Below are experts of layer 7 (counted from 0) of a mixture-of-experts language model. Rows are named router (the router's row for the expert), up (a neuron's input weights, with its number), down (a neuron's output weights, with its number) and show model dimensions 0-95. Each number is 500 + 40 x the weight over its row's rms, rounded and kept within 0 to 999. Numbers have three digits each.
After each expert's rows: a language model's description of what the expert responds to. This comes from a sample of Wikipedia text that the model never trained on.

# expert 17
router:514446463500485508498477559504481448491527576514482491499513431458501458504513546499448518529543468520576502514537428503552438530563507526508513564526496474515479474512495504521525465529505433539466484556489435458506493534536544472507505527531458535458590578560422480543503499434515484559
up0:536446433582526559527542492495506449469447451487476490442458466550551459446552502524558487488496513461465532556511485479482540555501521539535488526472512485464551421470481567515482511440531494510443538510558554511578466505540460422487405513523534451576540489532520481486427468558569471577
down0:480502441506539496502459545491515532556525475529491547577460437525572393432595507503474479489542508514586387504535446474470546450479475512535479512523418471504453447533513457453456531514463546544522616479480478511542454499495462464492476452527532468480471521545461553453518410587483433500
up1:515502464492520493488580533485549474505507514480480485465536481543527504568585450493469553486482497473566541425508491485506415487484469493498526506519527483530536523555530481518507476566537514474594528539481564575475490509492480483552480415477528510530545475468535505478548533495492602529
down1:503444566534523444466485502515485487460477478439413527482507564456439496459519400502528518497542529491538557542515514569472469613505433478516496536507482426540440463455502574533453478560480463479459428507441511517526524458546549480539536439525465495498477463493545494440522525493429546459
up2:557461462509488476522516489505525557510521485519561544500411508557437536477521512516527487544466486521551561458491548518524437530507493574446496468526517400516467529451572563508491484421506539495560474492474426450504570513475431499478541513487458537505458534468520548477487567497530456448
down2:509430517480483531460601461478522535506553531576489440440465459494533432444536463455573538582504527474444519549575448495492513507465531529503534453469487514445539572435520486542466508510486468500440472570478521504457569394505518441532424423614565424543556552443466473444498536478531485471
up3:488468468512528489582512508589475444483534535565462508515499503496528467408510491521492509482444558522537505564470455547515502482464587540515520513466508451541538495528454520500433569520469499525504460452464494559492461478486388453600528513489467490522522518473495485459506498484434538465
down3:469523433483501462489508429527458460495471501555481489510544459562467572447484532525485491520518491436446495458475578439531434510444529487517489519583578550543534442497511499481464472523526494479556494490517549521505443403498455473478470467511455594532478562462509501420514524428467462506
up4:506514470584518533422525498515442586540446476471459506448490525431498444531528575517443544449509524515509461563544459490523526513528378567544505440532512556462402493467485486421483567447530562510531465465526481500515512467480475464511519545464454480541439509531472469491566482522531447495
down4:474452576555455579478589471441484516548494563516489520471433495472529556520521522419418474558536527440462532477446450578503552511496471522513433447510508471539473407479500494505493523491511538471513486411511479530463462445484532512451480481353471520523478482420517532574489500465461519521
up5:556487490403528511446518549457506442523486458518554516531499447533569445502497519486517570468452522450513484433537519476477470492520480505538493542494476468436514509513524470493549492488452493475560549536500494492494468574545560430474451537450482456505513448523501555515436537492502514534
down5:464475448518463522450486491520491535542503534527510524556571509571475446519423525445554530444482440408527474531581518488554462500501530501491467559499474524483533579435526457549455555480512531522522471502458526471529461495470494540539552508479479425510482494529561482472496492505508536505
up6:545392558489524509529518505569566458461535494465507517498426489532502470496555558601490435548392562421482484430460523527451515537455443547498487501466549525475505502465473498498493500471520556562496526497498482486568550561514444490469447532493570515607503479549445591501497470456534450539
down6:462485477536421492563511493492457531504521556479578460482516479439556524459507519594536448558543593479435466467574435499504504507487521483501483454463524524505481527482492529545486495548455547483416524442428488477507527527485501538435504570561540511502437459538519505461457479484457510537
up7:468499520498544495548530476479457417561485525519520566527472446530476493524522538475485564580502481471539446507522506438488473498500512535544466488560516411550554459491508546444543501474527518466467545476571507542529486455486406485497469432508493523481476507463467511560536488377512432472
down7:421484519452556528524517445485506455483506491521485497500528448462571589526470571483475498493518482485470442467493504521531504450528446453473501496608452566458522479533477634497412451501461466494431490517463526440481479479531477474516459496553394488437442486480468510576597540470533463454
Description: Single capital letters or short pieces starting or inside personal names, especially initials and surname starts in lists, like B., K(innock), Sch(weigert).

# expert 19
router:422493473471501461519460469483497431532521525501498497501498480514441517491458456528532503499475466505521518450483503455466524462428512482489460424542509509494510483534500444517535522395503505439524480426576446468473497512480492488453461509451477532553508448405546432497524486604509587500
up46:507547515462531504562468510532544518456519459455514433567478414473611571505477491530537495526469563491469523515494565539478432464469520550548502483504462585522486512464487526512578519490397492491489551509517492567517517495558503519638537491529501556568558466460476453540446484491500517476
down46:466557568469486522513500458521573528498537496474549503479447533520528477522468498624495426529466459484513467489534576470550506540469488487523463468518546513531466562542476454524409548542478551486531505547541436524552487515581511543496471518462497465480502502523548433449491517474552486526
up47:544410446581492481535578481504509464539537556566507459514541508500495524580472479487491508553550574548429470511541482437538535441507486524524482489468528483430507453475484544477428456532470487469512507490505460551448463534508498433486480422517517510494443477409460537441471448474518508608
down47:493463462545442500573549520528548514434438509535538499541521567482475458502511502547541502554445430507462487561505567469513450574481470519505428461498582369467500506552522480505469543471471561434496578498591498514512484501494496498474429540442554410567504529488522370476473533431470428523
up48:523549507459505519467513514587488460514602508531571548532467474520552481434453518485440547557557468523512510482529479563590487464509405560411577483468561464526474485497503505547501481493456493506522478525455512559458550491469445449484503465572479452551492503582449443558505536488483451498
down48:575509475525582523539473563508490610481517522560534439510549522530544492452566471487450502486506530489528484435462493576474460487471401533451513482499544442496554499469475504450509466507525488445465549493476566434444486526540402463516621529486480496425574520483481441434514540517527541452
up49:511543513509475480487537515500589527492537524524452520472499483492493490530483473473433525501526504437537491547479471498502535520476488432466482571480490540536464516465436525466477484549466540477447551552483507583496490506510499447496495522482542545536560529498407473488490477496532491553
down49:456512432447532469518454506488526495563473528524567498485500515560461565541510441566521541531488475500521494457548499504448525470503523504536510518442499494501492482448474531536482540558521565490527434504533558564462496453493514469522562465455462462464566404556477491494546525572551480501
up50:560476497493559504421522519476540511484549506477471454461511552494489467460483465516458506492495470479430539479507511484508462559535522546475496513463514528488526469500514508467487465493545525474485529547426476453521510489456446457514573517493509577512529536533521499442439505541572544390
down50:580525499539500433485530545490486469517566534507460524568567532426483489467507555522499491483509545554542490458470551495550444493510475500465537441518465550569521494492480491499497463492449519506515436536452451516574518578486494442501518498520520465480539535506449559523464539466509508515
up51:481419574439490547438467515496529515546455472516530468468525469539544480456519508511446460514555503511506536447538416425503489532504543526481567535467515486512429549507507481566463450517493491536533545484419508528490511451512446418493454503490476566472513493479520506512559490540503500554
down51:554448556487536529477460434483400466427459538497468551483554412473564432550528486616511456487496501562492453483541450524531400472498501533474516513553484486525503493524419528566511520583511493549455540459499557523523494483479510496479430502503453527461510539503504510441471435520493467518
up52:515504523516487550467514448593509507539437471468520471465456493481493484485539548533518512501502484492553572494528503581505536546474449509489561422488536477459512516526452527490532465454531498614618482468463597494489553502508537468514549535412466495411488468576526494485508535488568481516
down52:519410490477473486445504507462551493495513510512489405492503449497513508555439481411545563528441465520476590553496499452478451484481528439514435458498512519416450464545480503541484516552494472467522487554508534528467501416522506519540512452534517533487483515475487480510482476454460473538
up53:536538470467480502500511524534489474575519487546531593561489491566500443525519487458472524507583548508590527506445586483487495493517474519546615468465431478490502489494494450482553529506487495444522504470469528525486502482548502476550502467460498500542533494566494484524506472511486464434
down53:479529460492489465458501470471455498457525527440513397593534515452538508499596549597484492530524483519523518514530474510517465492594472495490473506455508531513470523570524524441456542529464499499503493561536563497517485528498479494517421506478467524470547457494506454531449446403519528577
Description: Slashes, commas, en dashes, parentheses and line breaks inside figures, ratings and coordinates, e.g. 3/5 stars, 4,625, 1 1/2-story.

# expert 23
router:473443514493547565543546530457518517515526520478510487497492499479587514473584564511505498433570513485437487477516526538469407500439420541495479576469447545523510465532533513499457483455492542411527522475527501425469467492539488554530499449531516502457431500462512489462399460534520500503
up0:466515571493512518542491457526446506578464449487500483601556471530479504514474527429511587493557543539582531523541417463564519445472500523539565491549477525458457537510504539493441458473561507478485538488421525501457488545437454493554512496471448439448556556487563463491495511505484494527
down0:540398534474421579477519510525454549548459443502543468548459531450536462459537567436476511568440515496521541498509436526485550515498470447506535531547517477528497491528458529493468482521507534540444495545473523452542441432558471543492519481498571502514480502465524427468497529536445471517
up1:545481468532562499461478544498463514545510470504572520448481602457549499484543561505509509473507508568479527538452448525501454534509466503518510518482493557508516514489460547416509455511453517461509458539433477555516508472462544561499561487482500530484513464525521507454497493473496524518
down1:483510515582530523502477546500391546534534530463495487473533497502494515457448568518505484497501557533573544507601511443611486529475456526471493465538504471517490471551525494510524510581523496457508586496572475526506583478519475514550523390554474522532529480436491463527537428530452437470
up2:574476569512552444555442538532530529490508540481535548444435505571567505463520493523497517519505520503564532485476461531517539458614447542482495465477492421528470492467528457481442454448541514561430498530532482550507442511484463471487500486559545472524530558486449464458488497427541474411
down2:427476549514485470489486499467607504512436443575467467509482497514514477419472537504495518504626462518477530449569444540496510435527514535503502499484486541527499519572584521508566537545536552470508572529489484539474493493424501517525475508502501485475508508438600537509530516461449544555
up3:544495455562614419460546511508510444519492556506507534438524515449467511508522400479509487525484472531566538432516542490520518469463461489488518490546473451492499455458532481450474511536596490459573468550475492480540473504488472530442463460487435529437445523543494485518491502496582527469
down3:528499496518461547539487515532504500449456474426511553507518502511429536476503467571525464438458472590549495513536490506431464431428538496503564467459445439535424526521519581449459578480518514502587466470515502462483501515490499528501434493449511513518502523496606500542491513429570431462
up4:479470507488495519528527526509562543529586534504531527512560562495534475432495497468504517447540561434515480538478504515495447547543527431496499452464550449531510416509482552502465526530458458550492538442459501537486523398533535554459469456428588537434497495531522445582472485509527494461
down4:556483453492512524463484471511506483528563440497439486498528530485466489493544616415473485475482491453513532441499552497551500461550506553435565445498504515425534571516476469501544539572510515559512571439551571529550497582445524495542500479428479547506526481479456590484466500486486532474
up5:494455519532512521558495532588457465534555373591502529465538486475523509493516515520449473396529563596480500509506509532540441565526462471562514599489533563485486572541537487438487464468489509462498482512464553486466526452512556509543476464480511528550519490474471445528517486556589539565
down5:554485435525540474515516447581464488484494470497483523466589446532413450476517472469559524428466474452499497547529530452521440507503511494454533472474478503524503538491474438486617498466558543514549489475454514532448601417468513495509487466518493511559556450468477371516502540544531502558
up6:453491493519513522542500465558518483468436465542483460524464469535593506520519459538398525498487452473559440490467495545527474409538510458510518516542472547494486471443506528516540602509492490471527517521516512536511521459463471517453509422453435495527512528568498595542510479501551439454
down6:503537533472395609491545507511511509494520486545540462512514435536489519476576535515461527503453475476508407516575501578486440487487505575500453535512457515549522563504499400569470488412501458460488477474547546484557456548534511478475480538450523482518444532550463543512503485487502452551
up7:475497545476511483466450495530562477581541490579517554516492487494533503526493482495498575478508438533548421537492506551503448606554457456453540515546506529479536479434493528588476471513486507490484479457436543502461543427540436459458485528519467521456452515628456488558441562536477423526
down7:524415476438492531486542392425486536507507529463527528462506493449506537515555507543503517489563436425484450515447572463437447530531469501495454462475525469513584460529591481549586460428495519526564446520503513479512476546517503474522475533493413490478519537451543516485530452544500477616
Description: Pipes, line breaks, blanks and numbers inside tables and stat lists, e.g. vote, sports score and coordinate tables, plus ----.

# expert 5
router:483445403511472431540511528434545482560524508532503539462455561551518514453491534548453474562472474553487505494518588453497492461535548538582547498487510525510490439521520554469550532587512504454482500419560505480479529506519535460459507466466457581494583532405469440483553491459499547483
up0:485450476530504469519507534510551452423534523372485506463536534442527421575509521461553488473519578561510539498497490519450487456532498520541523510550498451568441506459504462561375473507481495495545449520539433503505564538444454487464531453523551507508577474556497586549519506503469492462
down0:465435551522502507517456498540502464502432500459464459586532501545462471501576485427476526548513491402525447444476482558528472561422548502549501475548532472492467539467466445496439489508515477476483560542536548572473476540514446477513414481495454476415411498535552493482579546443480494451
up1:494551500445551513589447447507475537520531455530470497495432451491526496504527525451490486502498579418533515472492464536474421487505515462550477465526510520457504554542544415450462508459426487517510502541476472496489514471523474460516514478524449528513456568460535529528491503485473562526
down1:517528531472490466541498560496470477525484509491501502560487478512484517497531513465544511519496458567571543499527481507505508556516544466518477507508567549507493410517475466538520507432452587572440485525511480516533453536487547531527492490530583454482457496499524407436514475478483475565
up2:551439486467550521478423514476543536542491500466451498479598441525482562519461530538448506520471529419528541454473459467477427489515475510507463595412469544522490527492509498510526464499471471501512500465536478471530467464532463547532558521504468571514532433437451516535470466431430489507
down2:527554501573519564527505457494455537501501450469397592531533506424575504433511420555480459410505492531480494578551465505554479508493519493566528541485406463427479474495458504461536500511470539503522485500517478462483471538518495540508522449477484466435489479467457500547418530426467548494
up3:420528492547473484513509548596529551475532511425548472595535486500565555478503561488488510488508543491514506517471456523509479434545473503470437509467480508570468531541549510538532506504501518462502525431481577559496525513500508514535460496535527464569533476463497567440470435521550476471
down3:554500477533541514544433545544515512553575515560479520462509535513506501504491529498474456465481494451493492448483499531553511496568496511509579588501496498494471500550530442472553520569461549499551547426473507489581554488487463512476546460519465463397466529481551472493498480388443460493
up4:493499440490516464532469449527463455531440473481497469540488476516428454526460451530518516547504450492473483616388518566505470494464492509517458448497571479507493526440467512494482512451436512579491503590528462483539471483479471530517507510485485494452495380493562457475522514478509509463
down4:593459481500486487505474560501534588523533514552508549501445497592506500519538506504522528526566585518515574546497471474532419488515546440499497496483488482506450453438484487507487522542517459514450504481483489511507533457477508475527552440452548479478520480479481533471474535499510449464
up5:473502543515513449402444531562517440479437473510490537492618440484500508513398514466567492483512495569522463425493516546433477497468504495516551519454503517475442532520532458550494499522465519555478437536467485516484473499484521560540429468527588487536456534528431513486514455484448555461
down5:537449549424545539542520491492512534495546498498554461481458446479543536455528491515483502541546483505456475427585469423540550549519437473446471489540454488558553489500460539481506479446471481379482538472514528429420422506416531552494529508510485497464411496474473534480402476558434532535
up6:402499518525562467494515473522499538443482416513483462451522514419559491433497550556502543549523455542448545484590475493526424466469478493424478503488548476516540473510518501468543525513531495538436590481474568487517517475508528440509483516489514513506514554512566467445498463471523537569
down6:505582493503505564468496540498496528467416516494500491514478460536562521462555456566494473535483508538490498480508500525473439471464495549481486508487477523553535461463514506566530475470508470521551532447521466504469445474507518501547525497541421529511475444467510482408499506369509541554
up7:486457495471564501514498445521530456532515484523419458421432498516530479581530468440461512460472514499523563464563548478463510471452480479465517462463535530489464500556457549472471438465503484517499442510446513510495488582417500514487531504519494472515513502511530533480483454489482509522
down7:536468471527488522462562545506512433520499488466449481459533437482531470487518528500482438460511523481496473515560509489477494493536526514469534537439450515497534536508498527500553471471553440491483506490453480506435532541450488457483495479492523503476469512544481524546528482577453503437
Description: Articles, possessives and quantifiers opening a noun phrase, like the, a, an, their, her, several, two, plus adjectives such as new, important.

# expert 3
router:513546499568528534441507539527417524518502535548534551447435523551497498501504565515491449527553422551555538532458480467569485492496537543462549454398493465467517549414507534508478518542573530549416495494490589559521572533532463498498555520465494570505531482528511482496453575564542497489
up0:541499453509560486444516429536482461518488549505500545502462557434481469527505472478438532496419458563582406472480511434454509503510485447575466470548598477467450515504545579503555545536503491390524528504530476418529474522516518499560388538509464437551484583517500464428434530542516481444
down0:440496464522542514470517496498461519521438454421540429459538514471495531428517561451494485540584518501415495524506422535446502532527467486484445505520490537530475539498458482523531437469465520446518505485486507494442455429531439530442561434535482525409420487476508544542470516434503495495
up1:483502501502535481540536483469420411573508462534488464545507504506512538478492506475525510552432555440449497483555537403518540509489507432491524481515550533506476437539463523543526510432526498499527533522466547407539559455492512554455507478522456499478522437501504460514461491529511565475
down1:452470515467533396531513460515489495479512551412505488492483533517497460532528538528486446490561479469469496540494498465470403533458496473457508469441587532508526457459564508513532404456445464521555515520469560548526556521527566505493436457494539511478563447508540454517534481490464460500
up2:515451447544677504495507463489465513516483441458508494463551510523515503470501480466471484434463493537571473520452495328453514541576502459513473511516519496531456521568425459527464510481462456527578471484501539547466526434464434471513453471533520501500523470511570501491524583487483473440
down2:482549485480518528531515504538536516546460473482494532483483610460536466525406510560526512479466501491482508552535526495535426468490552520442433521475498506437495507427489522486468489525584474494532490518479478560495418535515457510475527491507532516539525466447484442529550543465540537425
up3:510493488443504520504512500460514474489462491489492511556507424483551451471478521444494513565500510481539407410490492478529520484523482478479525484519520494424551432446484495493479529493410515496553414414494476452518490457581589511472508503520501485493516473492511510511458543487380546479
down3:495414501510530468454545453516542521517503483551507485539425523449503503544538481482500495530457512505499442455529518472467483505518497528471486502488509590467459513518499599470486500482489481523519519518493534528462449552503533492483556528504494530576478508490555457524542443490476591603
up4:477423452519533526481500438520484459570501465539569532539480529519490372534503539441547537567479512545529549554527477510435480431507474496572553549490463394423444467532495512505465515542463467414518516503558560530499542435471472467506484498485430541566482434486519459508507536459558460452
down4:463398490509444491611508482507546437549503510445510493453557489497525499556570421462473563457467455523437468453531444471518458504440541580529468587507473514444563559453539458491499536552575487433446526585464445487518518481427455508469449534395490528539474424400516428467461497471489472531
up5:526476470510591554509529441515438521488511532443547451494503409570584485546465506497503505499532556478533502535515420462430506493550470483512526463447513479551444518500510523528459506543531460484595509478466532532516487431488535504514562501467515541569533466473500454503513466424471474521
down5:484447494535537522469586475506437527562505519578409528565495478485516516554502465528445540502513510527451473500528455500447497533527482550529449460500526519548441505483525544513549528493512525507548564503473538621489500499497575503499488568508492464565498484518430450557481516544432417520
up6:518456495538550585468488538533452510508488492486443513490487449496535536490585542529447536449401521466496493479538454563554521552489581485513558484528536495468516521502527575515613492522547451501496505464482509563457454517498529502508532497439452453399518482517530470453448492521535547542
down6:532568497462494514484513586468496507495378458503461489507544515524516407494472463519513501517487520451443553468464549430483504484536521503464489552536532481512505534485550441415451418503494489478534469512486510501497529488452490469431553515549522492530514498513475524505478515430508455448
up7:523495514491545490499481452556508519459563484490440514537519481468517447508500460521517505450491447474535461450525550523475487513492435484506543519511484535463539432498524535474546576504464478478492585473469536421479539417436528512533476517427478471479488595531515527427505515442443548492
down7:579499450519461481461452464533502488533563385488518525424516534533465506546507497504449498562452437587539485508520504496491500509450620412484510487543550485454477484571494537517430459482514490508546540499507537482509512458470519510528512468460520516453554433471487500545516434460411525483
Description: Colons, dashes, pipes and parentheses separating fields in lists, infoboxes and tables, as in "Full name:", "2008:", "– guitar".

# expert 16
router:476495459496484501514490446491478519547449477475508483457546446544528505479517558468531483445521525462507474510538502409505522506433554442496541426485454483506557565480404505437503504461499425581528556486549543543494499442442466497517440498490511462465505483560439455454551532502506456510
up0:553411411564506542503487514474497453471520448554526466496395546460491487480454477488505517493485474532502493492496525555571492515512500499585510481511494488511473513566484543479461473500501542591549515506457390517445430483562549556522561524586483483505485485548474532465507517473539491539
down0:525461502494552495536508565426493477567485510441527492477535526557502502498493483577529516469507528519533561490490496528469502540555486481472440459452477509465501543543565498497481610559385530463491477574448512436493442521524484498515455531466526479573511538455451478462462513598464513453
up1:504489453557550431535504471515455535590482476481470461458555472592584531534560476523455543472569558433471506498443418448494483461528496593509434473432607512510490540448467483482556512498609514439502458478432537499551534511436548524593491497486505446535524507458471465495451514528490508580
down1:443541525474479459485424530510578474528496511474495528451465516585497523471458573506502516495564459450502544478450491498466476527534465520492478501522499512502545566482417495506491489485467456500412460481509466529498520433601465571532523430434452568471462397500541561484441481509502581470
up2:442542448487475517496508532535494513458528406491501490444480522503474498511526517495475512442405495468481503456555504492517470542480423527531503480540541548545479505490428571478579471508475518552541500530513501532580491596570502554452548414499506483514572491554488464522507518517593466561
down2:516431428473513551517473491458491501481435402514550519457447488509576512450466466578515501457587430517500535528515491416475507537534461579532544454539518417509538431448498533564605495491488513465517515495532588525418493531479473509513443566464545460553416482432571537460462537528563537493
up3:521513487436499506500469482482497513529460559551575470499512478525424530435405496493577553450513559515588575517471524449529523511517482491472462489524472491492517498504470437405455483524485478492499462529523490482432484586469505411521486502452437457453457466509465487418484454485551530494
down3:486515496526544446532409480468494523506531510476494535464595435517444467503527491548556513422500471527516546504558435452413456459551521529501551452516531480520446533513545537523497554469552476448494494514574502541459431494512443499540431528488428478468492443509512534503487456478518400517
up4:549504448436527464546503503528553517465506442508472394519520506481510449453480460475477535495457566560557516508516526452509459468464509461507434484507477492424472533543476458467537445465419478478559530524515529472598477510460404415588493533448479491524480531502468539483509525488492587494
down4:479497460541489473487510524502441505460517529405534534500468510521534405491474458476541518545429483528517453539458534510534472512473585570510473404506454503615528514518552454569499495477576481445535532513566488495474518451489494423469466509450503486527455546511490513458610504538529470488
up5:561519500522509552530531545466440458500444514478459551532473483465580533461550529547504483485502516522566496464544455480451538504542513505543531499456483534532426519473511455513504516478527490529518459506508535440491518598480498541529479434488432430454434559521506543506513488554512499473
down5:483492513493445500511503512505490494482498459479464465534540453505505498530502540510566438405493562475425509430477565482512475515413520504469542556531438495540545521493458501530481506490506489481551514501483528530449471504497461489514435547465440460485506672487472530504550530415546494491
up6:511531518567506532457498494586504511471523504444509549470497577449483380519497496472440455485506479452561524445473477468421501501488498531474553469490583560557482474487586466505508542449454527428602547522496526493484539443431486493485514505476587476472506561564498483488507480529530553430
down6:450552465469487527477536539511532533492484452490516463454481534483542472552423517486494462491449504486388484450483450526504457506466518484510493546525446556541548528499594501487526502480522422461496634490449476465506486571516468474514453564564480500538544545522469527496510528463453484613
up7:497479461525568589484471405548466583443564517513534464514523532495476549503511468471486525504444555486536510535531479475505457574536486457493407438460540522542435530605501562550509471472533496479440527555511544555500524448459530502577534457491496469541507505527522570497495568507461494531
down7:485485523517486533512397501437540504497524546495542461488556461496523500530510485534551487454509537494446514410554551497465475580543498440508471442489473440522469538468419516461469488484483515539452550563438463495485556429443547527521442542530469422473407564545547507476464547413532484500
Description: Month names and the first three digits of years (199, 201), plus the comma after a day, as in April 2017, December 1992.

# expert 20
router:507508536478470507507418507503515496472493506473516483544507452513486541494405418446530431503459443451445510478514495577448488478478530461538515526485475517451486576523450498398431567498471436522460484517444560561466538476417496503505504550512483459539471534559446550407481511406453401439
up0:511476488502473552491523467468534494511518510518410473558460468490506497543482483536465554482568526489494487526536462490472489528587396532475519526477486563458490544511447589472473526461508545508528474557506559514514541495509520458594574539429459483500386454428445534477483483466500501508
down0:451478413492524516486524481513566537495416531484421484502506483468422520565507499494434528435436451518522467423594441545517556432510475441542426471525483488547498522526481421548399497509434505528471530501497477452445489491504492582525461473490616431443579507461455505501470492469533510482
up1:462539498547494585492462522498529439462462496447532468457486522497546481494480523508521540465548487605513541490466472519498531478484531559517482500521516480499508489562567505467454461506477493482458502501485489580484497520448528492557448518432463508487481527520523542475431509543582450579
down1:484528527533404474471466555559518471534487563453542507445471483510565455557548516558540492529549460453527526519437476504424594497480511503485519542524488509512498507542504506563528460429547467540518494476449541499524602508542496523542546538528450463537498491511463534445492440454579505495
up2:533437446497474522498520522527508523446465527504485526449497494461506449478489505502497550495410533484483518478495434536560475525587481526422485483551482466521481542448408538446546547483468498574512474492474469502468480517543452501481478503467527486550517570532488518536564506525476439481
down2:527434540494488525537488485475517515493482504422440464524501465481526480513520501435521532524505463437530405487503512469496552513465439497524464480468483422532532528488442554472512499439539510583476585524460475553552521532595467489514550493486534478519472473509482418459536546523546521503
up3:532457493466518559507503459474478511527474495553506535439491540521554464500558437469477489513465510517514503541528453521494504513511517494489524494445504554443508444498489524555578557486407486551516518461518467542539518517422529492516486478398505497500516470442454563478506532464470429477
down3:578434481508538471485458489508543558453467488487480513533506528455475479501506460533524535473500481482398512529480496471518517488477509519532545580521528477533497530451542480514494577515525451470416527482456505407485503511552507541503515494510463464519495452444500534434507550537520490514
up4:516481442418458511548530430486523528486519432475553579464606492554473478585520499550480468491525491532480493527451539476504481527466469549504540481490516504562451424558486467550495549483443535521534540500517511532498465470555487497432457509485464487529562452425484475511422455476468524437
down4:384567536454487522459495469460540466500567502427498592468444442503503531560574483596438593467488512523526490512517470450465571463509499455533508499501502475506510448528553497509514510594600516534509540520474512559530507480499472422451443466520580456437577515481440485555495487501445475539
up5:518399510461581542555516486589493465463484485490527538497534486539445551469436532467547541456483507444599536520523546496507481498476502488439521494494554503480552509519504458487455574525497516461510585461562589589550469539555547514552554507450371472571548576577503498478490567462591493551
down5:533507522492517525517502564451528504451463539546531452454573524573480518519521532499448537442498553502526512547468509475492538485471501468557478508559486415446477534503512428552521545441592472413521533461515555494590553558570503515415445424537468543449504555568494549515465442488529489538
up6:499500524564478532403506511508513495447468469528500472476529505484485515431517480502455507544515515523509551470503481507465508514463507513449533509470433529512521469519396536449447549464454498559513513502522543496541517408481441459519483549485582555476483579546453537452542512532445463477
down6:447490495493543473572469575442450463495550476520483509514514501487412470462465477496538475479484385605510495513466495475566464518590502527508454499496522536550552529505448472493466532494510473517514543564524468493580470515529460440458457557451553545431513456515521496579487542518480514541
up7:552412475497575523483502544492521509499444527518433543498533519494501530496467468432538487468511515503467505507450428524481436531555500435508412555490585560522448521462422434516512522470472473496509505562497451477512444501566493493496462521453468544505569476533464528504458538460453484495
down7:457440473507445434523523492488490440578546443514556551496557575474490505510404464399602525509389523520547529487443570481489492491551476497511477460462543540465528546471451453504449487482518534519495514515509443532544502532499519498523478494470436537522526511483447529480564436436458546523
Description: Bytes and letters of non-Latin or accented text (Cyrillic, Chinese, Japanese, č, š, ş), odd capitals in acronyms, and LaTeX pieces like \psi.

# expert 28
router:519486481538490459431527517523473505542536443487503551446500541447445548541394521557518488493549517495527469428462560538438429486478431432498527503465507577446563418486499557498512474502497557499506559552532459468527499432516528536504481476390569529519548571548550442491395490520478467471
up0:506526501529522487533474463497508401515463521458576476445455538504460503478475437461539497447496473572534526411502439471571465408398477474529474522512384508486447462494447462431426547532509541500551534538517423532498496487491475507536511476459547494490495542572475485462492505576541454530
down0:533443487526507486501455538545534515566464528525499430482491477546455509535527384538454499459461505477489473431502557501503465516475532575498436495477431518500511517495480506516534537484554493500544551434494462441506509486493478437483588505467477504524514468503477510480548509499481441504
up1:485460437528499492538517552554477454476519437522518502542562459520467483464556501576511511538572516597484490510498525557477446501476494469455501517510518522483526497522442437519522523452536506573510533496473494562558526540520550470509571442431503509460497573477444499573430494477535471503
down1:506477475422522458484474511571490453445483502557474498544416524514509545564515493516478459426459482488457499454491551501490526500452520443493535518498491455427423503554499444516482504513602491533452532519546496416522559569421510489538511499534468438486474479472563465503481429508536460542
up2:571520543578447558520457530572450481485509438492561464480592452514472490494461458521493573530539541559523509512542470449534576500461459470507491563558485473476466516468437465488501446488504506500558471550516461541507526460567458520473512527449466462503472464485501543543469430486504464483
down2:502515474514408459483499491510485455566495472563534458515525496484521574590477500481616530460530495468460461469463622539444519493508495543504430475504454578482609517510544502522509433478543556485518463615561544410488513539492480435496461563452449505521459530527600536493468510414486560457
up3:540512545575498570489543546477507529522537509507464544447536546476539566421452502489517497473471467468439434494460506545494577486454502529507540512503441549431506503485469517477488478488543490471555538497541516446494502517544431484484569447483490449498577497537498466487492492537492482446
down3:514523487465469575498515483502458592496488504480504485467540496521484464463539490556481476535470477503521532503457431610525543477555498526514504486528470474511636513505446521503558525478559469512590392466499568503508459547489539564432551512493556481569551447508469453455527499479519455522
up4:461491502492516515549513503467539505437506466413475538464488522463502529551474469502536478427531524440473512498461515533455476427537450550514506514494452510495458465396492498475572525445511490467536482477486491444555511532525562404469441461546487537506505479459408515441492533492512534455
down4:453496444490470483499530483486599445536493543538503538479460453566556495470543492420488495508500478534481433499554560427370460508503508514468531484552486454440541483434489546470531503388494437518491485526486527532527512449478515511440505481548569521467557521496475489533513504510520478449
up5:519452439535509532508549426506449456494510503538489460542535472449471484524523454542448535527498520481463405532502484429471492458553505522464530476509530443487484485479419517535472461526526506508549457562476468491505523568448519463497487504467513509447541447463414489523462503454517538504
down5:491476484492493498521484496534484428483522496533482435510532502489468531444516512440487476518512479505497519552524491459493470485509438518466417527539507552501523493551503511462451481484502576525596515534505467468491504536477450459492501555408498502466478535481508512520492404533530609484
up6:516483511541494518492503492500527566516483400578477527463524476464453529440473466446473510559501576492452510513498485506486480472497506503536540515505424509440486459408484510458489463476503516452445484504474537506519545514517469469488508408475482516456526539581492494493538522477582473535
down6:502450489523478472525493510536549476523517518532458488478514517452467522500432414520513445519494587517498464558460517483485495465487470486510491528464495555405507487516495476533576418504505496502470551471444536528480506542542500530500454504515555447510458534534480465546529422449522400502
up7:468480482419491500523470521478516573478525468570548490424579394511568506479481520533479547544586389507551481520496460535474502428484466468509466514535516498569461480540478489486523502501481469481430496474525517512494516452545498470419503480576524492451565571459530481539495541475469451521
down7:488513519508526457485450476428494526531481522530460502522461519535579543553469553574454501471519514596538438444489491542466518462478531484431477507499485501495517451506532543594476482498437485568537551499427421433422445565569499512497491481471511515479490570544481524453492553577426419462
Description: Column header words in tables and infoboxes, such as Votes, Candidate, Position, Nationality, Turnout, Result, along with unit and percent tokens.